{"hidden_size": 192, "d_expert": 288, "routed_scale": 1.0, "balance_loss": 0.00573, "norm_eps": 1e-05, "optimizer": "muon_variant", "learning_rate": 0.0074, "max_seq_len": 256, "max_steps": 4512}
Below are experts of layer 2 (counted from 0) of a mixture-of-experts language model. Rows are named router (the router's row for the expert), up (a neuron's input weights, with its number), down (a neuron's output weights, with its number) and show model dimensions 0-191. Each number is 128 + 32 x the weight over its row's rms, rounded and kept within 0 to 255. Numbers have three digits each.
After each expert's rows: a language model's description of what the expert responds to. This comes from a sample of Wikipedia text that the model never trained on.

# expert 22
router:105147114131087235112121127119090138122120142127142141170154158114169082090116146126162112135149165150069098070048157114166139089107133108105144149144096145128211164130103089153135128130097133100131125166172095150167127111103122179129202096070109180088114116097085108133163176080143068100107141129117123174108104202149078112112126162110106088106189115154200153113111179131154124117152141105176153135121154112177080098148110082130128157079174162084107166049132176088139129128126147137062082131104137145111132149132155078133071142113177090129154096161122095152115149159097170129
up0:126124115181146079159123077164147121170091148124147131085186108148114039085136184162146106135158110117192142179108149140187091182174104101131146121122136158161100111138096117113172074096088147077183162132116115135123086148122144141173080044172111169085117133090126137133172105200127106074130116132112111164139116112114079123099111097121152159131114082092119069100095089123170124166066148098112166137192159172160079096060158163134141056084109124101169143167160129167128141166108147114182162157102137134117100171148144109103150110133150158122117092118109118100137179120082176112
down0:122155149062122132124091071129153158102120107141146140150139168098122131157128099079146117100113131062139143155102102085123106075114142172193159125159090099156091057176162076174120101175141107084120121107156174072059115154109117116175173125158149096156121109144076206126105096057086172153132151111109092147081120146117122124108123103142117092149112126118124148105136165128173090160106107130131163146140131174145181187155159080170145109133146081108132114050201092150141166116131076098129169124093101114134110187138128135109118128171180079185129201175192102149106122105176135111
What it handles: Opening pieces of lowercase words, often after the, a or anti-, such as t in anti-tank, dis, con, sub, ref.

# expert 37
router:080110115201154105073137145146138135097085130052145125122116183084189061127140117146129073135104140121083074166092085146113145078131165132139119133106113137188145089128137144196055135188125140086150046119148130114156118083152153156164142118202108139121187118108080122079159126176114123144107119150106104094113125078188115107141130136173135111153118156118117107110094179143111123108123176108129197174102086159162145166150134122129170053104182146156127160157143154125156175095137128155170114134125174123089089130131150127054141144107130156193140172107067089126116159114164097092
up0:194093163187117113106126131119082119121162131151173141107174156117119121135113112135193125129159111153141065143131168131157170131137152172156124131166104163141150165085068163121152129153120140055198195149089166152147157122152052194108110055102145201114147125178094121141050094117127132057079113132178107149169128145100149110145108107138133097148154119103118130124126099163114059095115124123123107137133173117094126118133127111106104153148102127077100118157107100105083150106144056097158146127158161115099146152180161158095079147166149159201081150060174065127127159080148153121
down0:160113127167136144148168165195134144134110113194087148169173130087071131086135079102178144219177153143166145119097060123095121134103091114152130063129094150149146088133139118127156138132125156140123109107164151191111124144112123175089123111164153124155117107118100095116171076177128135161176142092136149107153199118110090184153116083067115147108096109063136109122097147121117160152166152050092120074095103179123157172089069091115057116205092079130154089138101165104153106104143143118135101118107127108181126174137091164137116156145135102140091171162144181096111100138082120111
What it handles: Slashes and labels in infobox career fields and coordinates, plus nouns like team, club, album, species, such as Southampton / 77 / (Gls).

# expert 16
router:102158096168115144126163132108098145179054118065130091101112120134157147138145164072132148162176134107066110188099135115198163068158076122140152153180063084124127136113127151109131164141156156128105093155160157110134154172122071154113134132133166121168136074160095141160097147107114120163134123082134137096089100171083159143083086109112152101106147127098101116072081155188124116093093214124125166103132115105130130168129110138182188092059116146170135134133138118138097145089193108131091145133169202117091173096124168167168117110117141098191116078126128128127108119224129105144
up0:172140075167104124130107106141164107132179150156126194153194122094079094200181115142116104149145154161089181143134152051174135091096204156159156142100173154141090145139107090119108158140130075162117142125178148126142157104173055146099114142090166087122137105137116103055170187105109145112133155143123116121105084154130134121142077155097145094153110118103108097168119148127103166122146179105141157143092121149153106150061134080136135149158169081145176150146116141162102096169127129129177061195083142115093093144151148124149142061151115075195158155089105096158061117144150153116
down0:097090134102163163156077097122145080182142137111099120132176188100106118165116088151167133132138100102113133067128081120071160145182189165155106143161104215106087097154076091098128093133179154202118121148143154087115135142125166150103108092142085100106159029221100163151129116195094148107151161102122118108107107186136134104097144114157121088144102141070126118134125175125087115190134149154160131114161150079089143175169109145129084140176069133131154148143155151113134115186158115118080108164101109125124104157086151153149094111149119099141122084191127157120128091096096097100
What it handles: Opening parenthesis, quote marks, slashes, and LaTeX ^{ or _{ that begin asides, song titles, date ranges and formulas.

# expert 33
router:122116139200168110106166110134168153178096147076087117095099145162175067007100106122107105100196139169150088067128113062159136089122132097159105132136127122146072134137126125126136071152135115159095138135169141124158141075166099133137116156140086185143099087132112188149130174098112155123157116095085136121118095145162152120110122101127107115122130158166145116097125166145179166140092140116156117101021121101136079104138058126166120087152207149100072165134097110091104140098174096120157148146091157185146150111198150122087145125127158142114159133125142097132114179185146162140
up0:106103149119189207102140130110102099152146086175136143136111140135129049138126126118148172146140178222103144128123136177117170144152131144166109147098153146104139080155104186087115155114128158135120162100119072097124144110128112129048147112113192107089133078092120116161154066055063126190154073130108143095132161129092165148114099183067140108105097154094107097167160148105133228103165179069130100175095140148114038174093125135175129119134101132120086136128102128124134162087107148089114147103105170147151150127113117156120112091176136110104067121150123121076140106107137107112
down0:152105171143094128109120106180146160042086147114138187175151116121090148104066158092129095140071123134151141093133088073160105175122107179125122114155031159142071130142095146161158097115127080069139072119130138110133128111157173106155108136154103142147100175176083171193166148159172118130146147120168070158086114063130046109160112151177117145120152070135154126111146101178119126132088083116136123114128142139121132110165192130123136157124157127138124128121129156096155123120100091076208136172139115190129161152064127108110125147119159142096153126112154090184091107107144186063
What it handles: Pipe separators between table cells and semicolons separating list items, after names, numbers or titles in tables and credit lists.

# expert 32
router:118100087139105122132135093181146133149124133127062114131165090062159092121118078082164085113177115118132114102107145150148120071118082070097150118114042122179107082168115176074166168138151145129160078139159163138098119132107114138122144142126112129132144144112093167163157140140138093140139108131087163131158136166110087148101063185094163139154090133159252153106129158162181136076108143144147168107040130174114099107105095126116090109141162138178118095166090075125153121126116157179149139140127142187095131129138195060156127111154178178162134104113056107118153141165113141117
up5:111121086091111142141118135218129076149146107130113090149094136122169090097127157101126111191128139138136071108093177149083156093179130088147237153171158088167084207137094107116163124122104155121166147088094145101140125142140157151124100084142144111156136125132171123151190083155094114064145098115165020133093125146159137043122187098162117141121112122123154149152151114130168099120121111134099096149164117132118083106118096129122107170153193147096064181216129129127115161119107135127071123150113114134155131113085184119140165159142106115066116135100118151125112135085143102183
down5:178183129160165171098134133086115055154120104084116142174166097122099072114168142126181147092105163173099074149138171152124154102158123116147109136162036157101125133102097139147100134121147112097132177137155105198053182149197073110069169149116124102139160074121107182126090126139112128144058122133101164044103127112105108154172096141123160150152137172189139119093104107134124107096113080146165130112144138167121173127132153116158148082118127080123177133109103168141122097092110162137130113112143114143121113122117075125037150154139120168201109114125113202114140133160119065151
What it handles: Standalone space tokens before numbers in table cells and dates, plus month names and for, as in November 6.

# expert 19
router:114110099081156082155187178182132133166136154109078116144168146108129119141126092125155099153159119149116119097100162174133135091150097118126114117185148121101146142166128193159096091224136135106147159092181122150089114130087145139056087075180146115066053140110140199102177091135101165124128130091136106082060157090140093154128102142131118088173061117139138111090127166185083116129129180183153107118153192079151115132131092111128162086125099170160104130157139133062171127075167120199105132125150153164105115157161151099145127147144131143103153124132080153099159121124099080174
up5:113100123099104155114065143071124153075141147131176093155115119070092171118105094127134132231105123103159131072154121104093072145171141106165169144144135099071101128138132082136136105116158118140128093153176066116128110113119178097103163191129112142093120070148132133104169155117164121159135192114118101057110097068110128146137129162162120156150106117110127133080195083079138061083153129133129140114120124092092192117092143121198108109100144177129115135150197077161208106109152139082140203142123137155154107145098157146122080168118111094174116119114179094138083149123144079135
down5:186185169173143047126104117118100080185143112114074147162143150099164125086115122156084093122159112139115076102091169147203153118150135121084039172118193145119101102185128109041124065101128072122129156159088104111121132155102164131103152139100114133141124153133130092163124122107131145140157144080152093121131123125152142081130095105181127147139100153132116116130089140144136178184105124154079073144132157157178146095138108145112116190139143106175127169103117126149122147105078105209137137134119134095127146048064076084130137147133164232161114126080122123157161126122132159144
What it handles: Two-letter vowel-consonant pieces like al, og, od, an that follow a single initial letter in names and words, as B-al-inas, G-od-desses.

# expert 8
router:117170089110130090131111135080080078105134151136042070107161122112094146118157128121149121211176120148083090145074134112133117150207131180128090131191146080134128195129157168114101081148103168140164161100120088187201130134158124186147145102183106181129127051113086174079160142133145129102115139107170088098100111161078093117097117135153156098140139122136166122108113160149102162044127215138124168149119128103118068138102170131167159145122169104112139133100091147102101113124103139127170141155093135157138122130137207126079136139138106130135084145153097120099191145120149090115
up5:104112110153187152125106094183172117141131108106150107109141147151084180123117141061155114051175143175153066092102111080130135108106083152129130200134110090102185104133133189085132086132135160116178145189163114136148087182099119127179094142086133126175162124034138119134107159132171151112096138093117134119118130193126117051156118096114155111113106151160096154171098188111140161065099075146123104104154142182092075131109132110103130082112153157134141170092119181130072118173116182129139097078204121142132136117203122159123084095138132120074129128160135138159157129156110129134
down5:095132149146082173102082116109169119121135077078181170138135146093156097105101195092126088140147156127158157237140144112113122160143139088160157156101161127157144153075113114160105184147137134097143098210107150126145156119135131165179139103215126165112084096139121123189108148125140095151106126122110096170154134148147098137093167149108144144128144136060147112092142092090144102176115047096125093099140115109064137089119153172128087195150147115136110181139070183155144119090123133099203059099131102095109112139101137051115117145105084117149113139135148131082079110141177103152
What it handles: Word-internal pieces like in, ing, ian, et, ine after a starting letter, as in tw-in, Comp-et-itors, irrig-ation.

# expert 5
router:120159118121106178162140152128146131138153167151094105126148141118092158120158101122095108073117076100163140108099159119118118116123109122136112132193101084111125118124124139138146093170132180115159121134136169188152142109153109123059197139106175100064091114092139106151032209165080167177129085106188142089103162112097081127122074119134103079105077056128171119106179187108172163132102195124126117135130109135126182120109135115165170079122117154154128158146079207086118156101098160122152096088076126159125124106179156132089074159151147158178184163074139106113154112123147112097
up0:161130188134147124153110102141115196113133074123140074138109115114138173088152230079107152123113106095114117119172115094066154073165138112132100113131114107122118135117117105152112145105154140190107075118140090174174172103145089105129114108146069123093201085126122161209163094093144159097105149164126108166082156106117087126106166141146161140166095153117107139213126087166091146137129122182154110122128126128180181138148111120187122112176125111114155109160100165117089070146094119081113062162130104131151053082141108155105132166106079139152100156086097113172108174125134200090
down0:107143137156094115073166162180083120150128123154103111154113102133088106078159109138155129218105171153128150168067132110137115159085096157113121094139124132166133091095161131116114200198121079070140145098176100109074119135096101169129083067146149150121130095118108155087151104171131091116109123132147139108144080168153208128102119241132124125120155147143117157146155156144104120172101079096139175092150081139119093115114119124091178123124094135106110120093124126104191141120152121136111162086101116159047139174163158157148151094116119068141139128158212170097044119129155101155
What it handles: Word-internal or final pieces of Latinate words in prose, such as inst-ant, patron-age, expl-os-ion, -ic, -um, -ically.

# expert 1
router:178141093125079114137132141135114145091128170092063147122112110124108154075079138136128125128148108111089111136132148113150123146179184182143099131156114096115120171135119160162164132138106165072153140185173107176186131096152117088111128066131129151128177152132161159073157151126066225161144128150104081131062138150111144106165106103078154128128099140143178153155157139098153122070064151135158178103126162120116067078094083130101111107115165131201099217178139082154172096096107075099145116112128098125124115115129175147111117074144108144166165145072122116170167089110139093061
up0:093127103145155080167106092197128140107126182135101148060146153153153127132164169187140120157171088132123159166109071196145141105140163204157056100173098146096095110156093142154147099147129121070108173147126135112155086112199134123132117131108132130132123131106117072115173146098165122126072224145069141106090096068171135139099146123127083132149083061141118130068098154169165182129140113121192145146174052127114124131138150103123087072128131104155130098164108085174128130086152106136116153140100122124142142090154132109101120113080102084107112134113080146136163090194160106080
down0:114080155043125152101225110098130129032080100112124149145141145145137169084151107202126113143128118134080103135224217114093166136071132105098143080142111113142134132175114141141165113126101132144122153086132122161136109144115103146092123166150158083104087112175090153140140211085120122135096175128112151110131154073209159106129174124060136121118109137147107140109150138093209178143119151128114140106069173131114127143097124131150172086113142150184124144104192121083134109105123152159152148116124120134081108151132109081146108128101135098141151141119156063178137108083078132151
What it handles: Word-final suffix pieces closing names and nouns, especially brands, people and places, such as -ia, -ly, -ry, -ent, -one, -ity.

# expert 17
router:159115081166108144044134124165093153157118116088130140098127084097126089112029115077124128142124123121098110126133026147205158091118158134125094188101086160161108155153113120080152147106121175140130141136098126183099144079173192141184119099118103106145095073103105187098138170113151152107112103068141158143129117163145127068114156139163128138108092118137179166103142179189153168104154187105165142164094109159100123135096161150143183044132150104128118167074152141129149133115119150193087160114149185149099085129139144117150108153127120137113138100134110109158157184121184093136
up0:123156186154129113111093116120136225080156138146078136127109210145088136091078118137143124130135098125143134082130078084099114170085152123098072151148073162136091154208134131112125124104099114157130118123200121108142091095135135169173173080192135088185092073162135109198122093141108090096100119081132080101134148147150213119109135150177098126094097130085125140130164152110099105131098121098108106138123136153141132101055150124142140157111181182144160139080123146141101137141083100193059111131177127099100140148116145083150151117183154113165169134150100145120119138116193073158
down0:203114135078148073104102068136161114113128126108115136112154152199164138136108106179089168122067111133121141136089094118128195090167106125181122088108141120128123143132092086106112123100156124152127169127090107112085146117104123131172153094154152062159160141134158162216156109100157123132137147090155123162090079151135158085170145143081154108125108149178083157113106150186082200163198154078100139182121119092097114097077087145164115142100115162151168127095139118120146155076155157157146149095072120090142143162143119165133125130127156123051165107058138071057094170121161151127
What it handles: Sports writing, mostly American football, covering touchdown, yards, game, season, coach, plus table pipes and words in game logs and stat tables.

# expert 13
router:131101101143086132090175123115118157130121155107147139106139106114078097118051140072128138129103167198062092161119160138167141035135123132130125182182159191170136071173127146090109090133112139101123114116194126140191095125117127165108123119122154106040110098096116139072103113186123194102108105098089072146131095098126151112138081101128091155105131108083141135120098141176174162115126124091160129148124087132101143173113134095102108122088197104160161098146131121161094156073084154125134152113078125174152184105149184121095083132099136165160152114103141132130140117139206211106
up0:143130095123180095089190149123111104108141086110137064126133051069175119158086102123088122160106071129131103117137164152237115140138180129143105184187155097111112163137171139161142128163055126152135164185117112140129090107131077094153149133112116123125117126106104162131115113135163085179129119122134136154098141163100133079156122146180158118143164115178132166132137076140123163156085114136116164141123104071078142118124112131172172105140153103132145042094135211169130138151096121157069151058138069146167046153102174144084142133113094093164125126134111112141128100141084121063
down0:103115098101125108183098143071154132101124100182133111168155098163128138094102162114165130144148169119150118142085128097117126149158130126135126065085096132153125096130120067116139173102125112112119152121083192153132128139117131150168143126208122115133176186080115096119169131128147112090154115144140080167135155191113122126094136179064137165131113134159120131106102149099102102104147108106159067177102059108101079103138151131137170193080143176195045135149195140159149142089195129115129119168067137124142119148097122194127121091105149081086108161100145053110065126117205171174
What it handles: Derivational suffix pieces ending nouns and adjectives, such as better-ment, supple-ment, decor-ative, honor-able, -ction, -ision.